From a checkpoint of a small mixture-of-experts model trained on Wikipedia.
Experts: 32 experts in each of 20 layers, 144 squared SiLU neurons an expert, 2 picks a token, a softmax router.
Training: 378M tokens, 2887 steps.
Below are experts of layer 15 (counted from 0) of a mixture-of-experts language model. Rows are named router (the router's row for the expert), up (a neuron's input weights, with its number) and show model dimensions 0-223. Each number is 500 + 25 x the weight over its row's rms, rounded and kept within 0 to 999. Numbers have three digits each.
After each expert's rows: "gets" lists some tokens that make up at least twice as much of what it gets as of all text. This comes from a sample of Wikipedia text that the model never trained on. Tokens count by the router's weight.

# expert 2
router:518487490547474493504522483518531491537502473490497495513493512477483514541447465495500524494542480541538527512482499490471504509509539517568505461495525478481543561501471445532451511533458511499511493490511547500496503498496490540464513524517500505525484535457447491515458516479467480493497504468444512492510491502462522487492470516546501492472513474483504528445509501519484500529511493527462488478482506487525494516555523499461515516508516493461507478448511495546495477490528531529519503524510498487493517506511516511508514482493479509583520463507525485526508476480514506497538503538481517511496524521543483486549459467531480461514488504476494490496511485503496547546515
up0:495501490544539518533511477501503489513477473519561464509517546470515531499509536545475478458482527466490475488514503467517533511505499480486524481513473505521461520500495491525538501506497487504494521510492519511504509492530470491523541554503470491476493495486504481500517499492542511513501501515469520514486512471502478541521494464458524474493508526545514524533483530507495524502499530471492457474534499529495456494531537497514447507502475500472539526491449519504435508485485546508496479497521533489517544507516528496487482528520453513457511517507515495513468459526521529526459519468458467459498492567490519507487510527497521560474541469503512517540497498495495563464469
gets: " the", " to", " a", " The", "ess", "ist"

# expert 19
router:502465470461510530519518440566510484515514478481457502487484560495512526484532491494525479485494491468504535467506515508509495463535495487504470466472488502449492546526510492514524510533475486498509527462502541519514495474512445474442502506492528525483489509514494508457479466495476469457490477536460519494448458483471474489508447502506483531482505500533514501519540508516492509522491508555497490499514544512543441520544486498485483475567496460496498507474469492532472508507493513492548510503525495502519462438508515514471492496498461461515507457496508511495570501505485534456500476493482472483526498528483502481486500503492502501510505537488491529467498522518489500488507
up0:517487489546468526499504472459508469530510550460496503537505477522515492470512501475547473535484551510477515542535522532502481455473504508498495489483541458484482497487504449490520526504491526492528470505455475502470491481534469539495471497510536496499481483512527461477544472508487500431500521461471487526517479459529500439511472470489501501537503495522497511545517496494497495455535527505467505555499506510507514486541533498543458516464487503508501501510515496495536468476491477500482517503529536512531496530490490507485473503497460497549494491516509432522545498498483468473489498484500460494504485511508465476489516486491520519499515507530537465469508461515461536533535
gets: "d", "s", "ed", " his", " its", "ing"

# expert 3
router:492515502493550503488494454484468471453492511536520471544496501508492505455503568533569488496497466456533515516537494481489491521506508516473522537524514520453452551495558478477517499516473543518445505526471512506492503434536480466486473505516476511511484444453522482543479522532526518489498501517482501482468499489490534476521513482482518508499507491506533483523507446487507507503526477533506498484507512491490465535531476493490491548519507503493498516561487496558479503524510517479528494506507498513470493490485507480505512520510519540492493545505536520471483497516493489522481536491479493471522541516511504521482524462514495506475497509524481491486480481446496489563458
up0:531511508495519524525508498529456496484544454474507487504534508452520522527495463511541498500489514481475509462556492495473519526533532475540472542480528455491472476513529535497516536501466474499486575525479488513519520523533514501506506515516537490521471533491507506522462528483472502493470488491485513501512512488499537494534448448496544452540471495555506517493466450545498477547530480500488504476461536490508510484522517538493485476519478477479501489491511503480498515494525470480513490496480484494480503460457469517530523520502478510530505487542471499522512562485517520494546523481508509492490514539527496520489475479477518475498433499506509510476497506459535467495506
gets: ".", "born", " a", "r", "19", "l"

# expert 28
router:443518495514485518529523517475542456498552552554467505513518486500478481486518464492485478536477502501503490524514532515499526478511519459508503462496491510510519476506478523557449526514460502461486534513506513527536522523519509489479512510546508464490516509491484479456501506513459501469538468506503486508508513506522510499505512529527527504519496489502507498510471547482513508456543535486494559459530540499511563461507448472501499451512528487491500506472459465497522473489482476500476493533531484494479518483521494479504492494466484482539469543453531473486524510474513526511475502534509510473517519479454513530498479505550495464464485456447497503497482489526516485517474
up0:543516460531531524474522531512525448510487573484519522520547519521463467474483538488529511529506450468520450468500473531524523481461490516514473513489482509507457506475513518503488488492474496486519505468502481552477508498521485533491518489497530507489477519516517498524506488506530480493508525482521466479478500508548470517531516485486475482484526509482553487475478500558542464506499485494525507496517464491529504442495467555535502503512514498499504549489477478484480471507475494491493493481487500481521526502504532531492526550504479519534465461510491474518495476523478497468549496475515506472534505540510532482477475493533560479481523504488485528529510460492554550507515
gets: " |", "|", " —", ";", "  ", " 0"

# expert 7
router:516498503493441515549486501501509492515475471484446490489520500492504508482455487454503500532497530526495495512508491554503520494457525448499469485459539486504526521510494506484493544504518492494510478502489505511513488527526515488479510513477471483478459524547477507512485557493416509487496485517463531530486492451486474484473492467542519528468474468487520484538503476499525531544480493520472516526533469526537467545492508513512499521520526494463489508510479530485444487489533503524502460526495514492488527490515487522518531499461497480489512462522446519434539497479494498517549485503505487500515520491495488492454494503522496447574522498479481487509493480465477537489494
up0:510522505509472537481472509541463512484521510509524538500490484471486504528499541515493495456509523503484484501518518527460499471494493496531519523458498519503468471462481517501529483517533473532458470512482504466551503507541494520521541485493554480559496498513556492524509473481539497538505499512508515529497511549449533462516522479509479517504497487471537483490508495478477544509504510532512543493490536522464489496518498516513508512545487478466497530471459485503526531482503534526512479496470496490494557492484492484458475572506486492513512541499475515514476487482505493481524489495492509533543502529540465451527522495489479475506480467473437483477478471478526538532546
gets: "s", "y", "e", " War", "es", "ing"

# expert 27
router:445514493483471499529502476439492524494485481535491535460492524472518500540483447544545482530487494520501544510503458488493476533451469502531497507501524505503498535484462487505489520531444510445502506523488510508510475543453502509539545527484485509490456511537499523471532527502535519474504506484488493502510460475464497514512492457526546509482527483487493516525477502509502490491506518449499526533506505518503467498551514520476486519477496478495529512504467574466495538505520531500481512513503469471501520502530485450503476492481520490466453496486535533459473485487482467522513493529459449518488489506478528501470479516524506523504523498468532486530536490485523510530481
up0:486451516519505489465518490488503543511487486490454479510527498506460462500507511492479514496484527509490520490502464525476453473488539528507492519490503494455558490496529459482509515480486481512548468466476589518509478529527494486498507496540529520530500514533519499508465531522470489504517493443488493506549484464564523482487451480490479510531499479525485498529523523510549491513507468495477502493498500542475478490481513461482510504488504466468486462526525500494489498491462527472514437510519460508483520474538544452457471529494506516516503487473518492503490512503499516540520537492524522508455483528509526552470484545492460526486534492495480485530473502519480481486475
gets: ":", " |", " of", " on", "|", " from"

# expert 29
router:499501484488496512481518470553511502521486510484470475497491483510496487504472500489524502536504480489484513469474525566483487491471471504535472486480533488576528515544545486510487519505499527529530503492480491506498513508498495491516480496509495479505503525505481503535480511498498512540547510519516520497504531492471526523467468485498522493496481472513435427508507493499471571491435498495466468517490455481484504491458533514499508466522512508504497509471521497444508505486494514508494505532485481489483519444506524531519492459482531487561548487502501487466518510492502503494573494475493501498523541510505489466407520510519507517543490451466551479502493479526490505516515
up0:510553500544511479504500513459488516465522523529516515537501529485517524496538529521500544464494484539491539514539504451531494528464554523471511530478507499519474522470537514460496487479520495481519502505505467536504485516488453487471485470517469461504526540511482505491489492473522529480502493498503511537487462510430497487540530531515519515543508467509512495513518517472480518518506501496547495491517480501521498510503486507487525461518504513500507546530507589560530534530484485482489469485475484487495545487466512545510493507478498477522487465505517499478479533484501481521519523523513483508508469515428493538488518491528472476456497490467483534518494552523481476513517
gets: " in", " at", " Park", " Street", " University", " County"

# expert 9
router:548514478517489490475523471531494490529513490484502474528449489474512553524489538476507523523497501503468501477531507498542542518492533529514488520479536492548511498479550473513511520480498474509534477518497495498474460474517520485465519469513497509508518504488450529508503537489488494490496473532514521540471481430473490516501467534522536480530530461514475447496537482516471488525466457518473517519509476490495471474496501565498494496516539523492497523463507448485509517512486584468496487538475474466503466469475494534518523538515485497540513497500493516465517573491512508490522492490449500473499515542495462480501490502530478493532499517524533489503505518498513514518499
up0:517505513515544489512469508512539498472542463501529514481511510486469495453482555428457505506487497511496456509515472478479496455547505470468491443457480502476510506465459500495520537502484507500516519498472503517484449496479489507443492480500471546475513559503518475533464481465507515467499464509485476466468464493500513477484483491524531530503477463490538541478504452511538499508536509500511500501556526493505473545541492482480468517474517528520471493494527472497521455521502544475515480470510498495488544550521511510537501489532475543531482516492535486481494514530483459504491492504478510503525524485485525514482508522469500494494522515517520488473499517493490467487449
gets: " New", " States", " United", " the", " York", " South"

# expert 13
router:514525484482516489499505478485503499518447480456484491522533495508513542503490487532469492508477470529488515525538528497481548480465510478485513504463454499484552525520507481509446525511471521453533492548503505525474464504482524496455490492513503533471488515496478518482511514508506531492536441549494478503507450494471517502503483504487503502517534469542498516533506512480519479509507513546510508487530530520514468552463480510477501518513483473456511504494481501519488469478507520509460460549534481529466505482515507513506447475471520453529524515493515545466495478495531483461516414492484490486546512490489527503494466534535484461496520509468488476529484519520465522530486
up0:508490520491494513497458535477459478483551492502496502520481497518483478488495515486509517503465505522503495527507513506475511484568487528521434521481516517534536478475480487509519494519508546467550515485504472505494475493474484490504490480498478455544467493510512506471548494524486498494501502518512519519504483480441472438483485536485508503525485520473490483510522496520529485485461477508527520510525494505571555500504519411515488508489467517545494537517485460492500493523469459465497462486528488462521482535496545546489539517520492481522497515486493510468507536462537532517499496508474492524523531543462472514485467527509492518521527516517490504528504447541511477512527
gets: " the", " two", " one", " first", " three", "|"

# expert 18
router:525439523522493509494513487486451515513519524499514497493518546493527517553514485473499530506490521503485488499508497476547498437506489564544466497489528575513513477508504563540504465514512561504504537552513502476504505475482486471522490488518470492534466497512457505514538512499531452504510480496495505503511472478508475458534491482557513490503462534492499478514449473498512494487436486482550529522529477510515487476541483515445497505490512507487532521493533455489489473530484499498519507504507510528530501503504502477500511506522497516499473533511490480492469499520482508466498486473509506486479473449513506473499484508497442474535522445531504465488481504477504452512496
up0:467497477521526482496494494511520492466500506492483496513529485526492503513466470488486509518505497506522463529502533546518473469510535487505513475515501493549458486500464519465488466436467495491519501558569515477495489505517543490492467523486434484513541509541501517512505486514528497450494578506488466522469492481519538488523475492488467437524484551511490497509514492521494529535480483468443485519495486503541488478506529515447503501490489506493537498549509519479501488500483475487516517445506507500561505495493484521485527511460491504492451496451556473472530464487478496503495501513491504471480472544529492495508496505454487475501521480494517493482482489459517466503515
gets: "=", "ji", "wh", "g", "k", "i"

# expert 20
router:475526503497556526477549474494513472502492501454471497516516436505549526469479502498498498473539490519457470499536553461524527504497511450485514474457485495462551508524451468539475501496475544481490499497501502528524508505453510532482511537508460522535538527511487516500524515507496507524510488502539494519476480534499521465496465533523447517533506480484513501510507527513481494465474503514502510501523534518523484485493491525489519466487493525457513472489484481488518475453512493502473481540495496514501509520515507520505495488454485450493512553556506494478542509487502525495531488490475525501540536511505509482474467474520514463455502472487503504484480433487496531559493
up0:539501510524529509523546455513513517498524490526543523514516507487519453497554495429482505539524508539493512502519550488452510510498504489525508484547507519491502499487504495474514520520488504531450522452485485518487564490508479490529517516484493468486476494467488484524505501504516506499531542499503484494478477498482506475514503512501458544474461521467526491483471468509488497495500519511488498547483500498491529506521514491477526528459461536518484509492485454497414537484505485490464447497502483544459517522487520480476527516517514505481453531511553509482497545480529469480489479504501504496455480508524525531508512456515499519478521500523444496458499514512542489442492
gets: "\n", " (", "\n\n", "(", "ta", "–"

# expert 12
router:474535479478478500518509507530474496517475476477474479534460516468462520509476457494518492498520481510445535521521526517450520478472490506514462477479502508555546521508524483508460559468469469454542485475506504473500517481507488504502498508524486516490491488517487566506500514525482499534509509502487465508484495505509505500519453493527467510509488489540499493515446541511516505538535491524528520528494483513503489476477496494504504481497515496477503515481473471520497536448488524507501496533498493520475557457518537517509483495450526545453483538546532489482504492487544518528488493503530453481574495517475520519453487504513518467495490526481493528465479492500474568512515
up0:522535490526491476476506495502545486505481506525501466488469509503541511495522525439496451526489521460517453511505476525502479490459513522498501539488508478477495515490516483502482497515502482460482442483519499505501487488448494435541497473492551496491467521514499466539531504487476544489501507548521503507512473484462459492494500512461470468495533446469487521513503552511447510501536485498529463523527485494499422503485503500465524517487462520571525491510480478492504528523488529489454497461485533496546503475477506527477502537481495492483510491523481510530494488482504488487440509508501453515475502466490506484485521502503488496528467544467460522523502518500486469513525
gets: "=", ")", " =", "\"", " who", " which"

# expert 14
router:440471479473471493523524472485500463520514506485472521528487497506468510493499497498499460542488545492494509498518483514504526504464505526479511467520512512538530529478514474509456529503480510449535517504510513510518479502480505525498524484489485440538509512508478522504490512478460521489571482495502524512505466492497519495525434477519555511488521473499487509535498525520489471553497478503544551519530460493488468510518513462509499509508518494437510560482477503505480439493507538519474434521518482461484494492524497512517463505521523473519546516488521510499449489498502509483550472478467492489503505529484524498482532479540508444493504467453488486506524514501466483525484
up0:543525520502481539485522464491510504533525536485527512513535467472501490497480518528495454532491491516501440486528511513512458502532511503462482489477484485487530483506520512542470516501483518502496530470504496494475502509498506517489447445508486509515502535555497491482482493499542490513512576460539514442532507490470487481536527513480543510519522541527459522485490530475483474516478508518495467444461474487505464512519510488528526500478469496512503500472464505517499456500519498494542449489514451501465543504509538504477524523483480517463510526462468510514476497489470513520507486502530504455487482494498487495521502540489568533487457521507493515557471504524496499519535
gets: "|", " |", "-", ":", " by", " of"

# expert 24
router:506535481447486508528500472491489500518475477461492493546492509471468542472514472533500488487509472517485524528539520478476548486500518490485483472491502489548547549501525463534466540488490493474509480505505516484507534504490530528485494533515456498513479499515467560492471552530487496517519480539497529524498473496472488499504456496506492524519533480518508518547505497468507450540533469503523512526511466519491471541491493466529465486517508496439492523472474472517480465475524504534511484552485467518485540468523514502526472476477511447532534522511490523464482455515515501509519462466508479474562538509490521497481491510541487481484520470459501523504475501498488500510500
up0:481538477487548465539504542526530455444511467462533477472511506483539471474519481514522491501522484470488503510437474513522486524446502465501457497531507477507512511485479533497479504536530499496514538515489536480513487463472503533616479482518540507500477501476522492482504507485487471484466474490516522477548511484453478501467536506522488520531494454483504523550474483479505500481483476497525480514479487482516486501505498487507482439489533517493498456495486489453498485547486488508494509453491499497482512483476479519491462468470476491508492496506534456496496507499470457497464498528503529509493519463523452481507502523503521505494501530479493508540496529473520484490519
gets: ",", " government", "N", " local", "—", " David"

# expert 6
router:499534482477481504499535441541513457523483507481511502520527507472468498500496496529477482466469503522494502508515526526477494458567516454429484460515495481514522538518483480506492515454467504445497511456531474481502536516463495475486487525515455508486516504531500534471474509530466535527525475574519484472503493524516507504485462489492504518475515495505515498509506518495514541541521507477505498506527512487501467566500481471504547500512466460506491552537477472518492444470462478515493461469490484487498509498489520476505459505485480457472504495515478515519501478496521492488505530489525484522514499509502514509485490488510456470537508542476453517445483519518459519509481
up0:502475533512480475487479494567494506547535492510505479508480477532503529514516522512526477509515533474543543500524511476478506491482505506487511489533462488509462499459478502508462500506515522508478515535515536491523540472504484491534494501531480519490469470540553480494501529479522470530486466489521525505531549459475470499505484480452477426525499516484496481473524503502487487494509484505493491526493510487452496499474465481556536513524473491557448466555488515512513503497480520499514478484495530526530532478494527508495530482526540517564481494511533500482514525528488545503444513489510506530476525492500494525441486518505521541472497493479531497487532492447466482507520
gets: "\"", "s", " season", " years", "%", " team"

# expert 16
router:507530495451485520502509490530490491504465483456510479549469505474452533484498478508503493501497471513450522532537517488477542469492525484512478480489498497538547547512529482520463538475475503488526494518510520499512543511500520510492511516503458514480474501521452562489513534519503495509518458511484516522502477487486513492505466490519469530517518476523508500541491500469500477538516478510535521525510491508506450533497486480498470477524518481446518535473465486514476472474508511515489469548502469524494542478519524524512463472457507460519539535525501514458489462507521514501537456479498467468577539513487516498467472506534485490487519460442478518502471505490478519517514
up0:483461485532534502468478531487484522470523482496543499495528529453521451516522525433500490479525497525513487537498491500525511464489522459511483538496519510482485472490513524461501473481514522511495494506494461514530522529486533532482495471456497503473542473523486445503533513498480492515525539507467515479476536524486531483509479553485532507485525491460536452533491501501498523472481527486499494493504564516522531506497519483510537480510478477528540522473461526515539520529472518514503478465512528461513490490464527520556512486504504473494487507496496503525478515481521571502478537523465523488488487523516471513530529534484434513500513489507503530502481491448486537463498
gets: ".", ",", " |", ")", " (", " In"

# expert 26
router:442539479509525517467486553506485502502474503501509439489545469486488492449443459489465502505464500489482503515525490513473503526505491496486447491482492522472491531517494514500492543500496529444505509515476481494525500523443503537493506478513520469494530508534503502453499512492592505500527489464448530511523515482474491494514528457436505557552479436519501504507474518507481511537477496508513504486487456513492462531462513503531477502498516506511504479461469496509500484484490499525472519523507489503493488499542483488480481472516526500553491490507461503531506487473530517526502466476501478478493522541460504460490514513511538463469490506507540513468516503495509506520519
up0:498497522461523514535472464530507465485507502462473504513523455524511512493505515491492478481492513499549483500475511474533505502521517537566489518537503539512523499528505496493525489490556504457462427522504517464481478508529516505564522485513530506520465493496506484488486452529555477505490468511468493464483510502502479477449478465475543503459447479478479501499484475497543472488492496499484477496502479502456493529493455528485516482502483487488521510450485503520530498487490533475552496461518504486478545539479538504488484505504484525497537533521519500513480510473492504556474517467518494553465497465471457502513527486485528519495532480504510517513529509482468487546482
gets: "-", " of", "  ", "\n\n", " in", " •"

# expert 10
router:480452550494509501528493520494504488541491470524452497527477449533481480472467548485475484468468511506492492521515489568519500492515521499461504508570499505543486519502500509478507530487498544472489514556499481497499504486507516498518486506489500477530501501509491478462499503474486514495450563502486454493486516494488530499513475492518461500476502550525502520520473472500503486534541501534499480484524507541505461505495470484493480528515547468491476479523468556481492479509506439505511471502487531492477540519505468513478461497494516524497490484531454537446551482535473485506493516513489495519547528503485482466482489502507472529476529447500471484512469501504522447524465
up0:478474509527493533477525493433500536446436497488509487497492475526540481494512549523538509499507518507459518499492553527491484528472482514522507509449538499485482522513482503501542479491518483442523493504564553461486513522467473462477506500487511474538480488497500472479517494544481520452474490465524508544499540474514476465496493486499482502522485490514464495498497536520521481475498524505480487510504504495494500517532448503483502495502510540486519513545505494457515496521458464486529521482476486480504509513505533520509519510503477495491522524495491498483478516449506450505518508531518491565516507458520475543462475486532480550494538501553496540488489467523505508534509
gets: "h", "'", "–", "ck", " \"", "ks"

# expert 23
router:506536536476499491516478480498471495466509510498534475462543517470495559481522496507515515480500483472499491500516478493468430490499476438511504469443522463459508476499468481516527464468475523496511518484521543505498496489485510483487497505517521453566509510535527502472462514506488472527511485476487515506518502526514493499519450502533477507461484466484549518538525525498544483510521484532524526532553508541532497539488500483501500535467477493472502474528481512463511443513506507488517494469514513530484499456470495538538540514493462490498499495498517502461536535497506502478510495510446484486526482509528463509540507471493537523531516480488462498475517470468459489511471
up0:496451468494503514510503507497471496501471523507504513525543496492499464469524501457499470511541494447509542530484494507512483501498470556459534508462530496489455498471473451489540535499524467542534482508525530491511482496489484490525547485512460476501497506491507517511505490520526495503484493513519507522483513480525508518428530536512501462496517485514486525497535482537491467525501514511489508482483484463479483523506491503514503513527504493516509471532465484548523506507495522496520519527531463447469498490518468534507570480560462508559510474479486487471532501526513533524486525516498500447510528477491495530522553454499501529494530524492524503476454498490496451484443
gets: "ly", " not", " a", " to", " be", " also"

# expert 17
router:505546502437490498553514486491521510487541490455523507496500513453513539444512452504451499514483450538455499505501501476462489462497490459511511479477490454501541505503504525522467543457433482532490519507525486519517520492494523499495490478496492521485483504545500549497481498518494531488501472519550549471499462492521497511513470460486485509499476472489549504515501514493532453526522466521515518530494484533518500495525478451508525492502496533478479463484434512473497496503517535489474507490473488514484523515497532474562474507485502451535531489493454498473499504525486528483507501482475505485519517500508491510485512498510528447495504472454497539509490536514477466487500
up0:489478497483521487501495519446483482497528486515482471476507505508508447487505495443528484495466522487544487492495495443520469555480507489463503536474518526503479458521496528551455489503457464470494525519524491496513499516504552463489512500507491499503490511523516498485472523453479531499473511480464472507477526459537491522506437505527521480530436478463487495513436553529470500514460507515489517477531508482504534509470433502515505472541508507526539483516490490487555515462519510531527494490507503502521505524492540469484525529480513482532510489493501487516489496493483532536500500504496508497478487493509483495477527459517504510504447548481516530472446503526493484537530
gets: " and", " was", " is", " are", " were", " to"

# expert 5
router:545523462487536520493505482533523502499487490508467467502471446487510490480516511552512471517448496473491493508537510536517543477522497473538498508533513541546486485529519501515519547502481503483535474501470487473488524477514511485500501515481488469506465485497456484489504489528502512509470522548498443515478533496498541495483479458484518526496487516514455453549456522498497510487518496487485461483516486529505479517502478506515482505519496496492484509495467538558480512501490507486493492505455489489486533530513515521506432508510534526476506494486526504434531515501480519540498483492506466480536508557535458469469485525518433501478523477493481478478522499520483501579489
up0:501488519503532488522474525463498512476483527455490526504518463488531514447478522487483539537519495487496490487538477524486492486506496520503470485519523466477496503558529521552508512468528498499528548495569494501546480514508460486530464514510491468486485438496478521496460484546508468537519507487543500492481509518447486497492507472459437506502515464485514549492480515498505495484538509505532502533501485494525526429496497530505461491465526493517488477506493482510504513488521491474542495482467518499532498514509532471489483476508507451505513489484506532520489494516508509517457529479466485502484513556515525513566473558476501491526508493537518512511520520544488529526461
gets: "P", "S", "L", "A", "M", "E"

# expert 22
router:480485479516486478478479498485490509478522461504487523518467456527487504467501467490558480491512538505516500474500527532473457512480510484455507458479467507522506484495510455546481473489499477515511524515495505520541503491443496472493509545536495477473489516503501490476470458460469487513479558444490521503490497543555491528480504545509476512484512495528494515444490494527461493485498520503510518477501479547544566483480497482543506527505484509517456471503499450508528557510484476572502497490479489507527464515517511496538497522537463500540507447479517505542488494475489482485449502512523486519513482465496487499491457494525502499447495491500496522516488498525525503520480
up0:476496461484503490543491479506501470518505487493503523516535502493462493467515567574503448523532507493501464478533527505512509539543489499509457481506482479504501467462491517511504463511512482504528527518553502510464544473490479458465511488489507499494512447522539475520465479482468510483487503511504456470506540524521505514462566493529503499489466496481482534522566499492495514502484514514457525511470502499515480497520501476501506557474517468525529477489524515494498494480466511480519497499534514501524531504516492463501438524483498543514479470511493523499513500492516508509497476504453526502508474464512489488533513528481528451470556518512496499474494454483519568524482
gets: "ci", "2", "1", "0", "3", "4"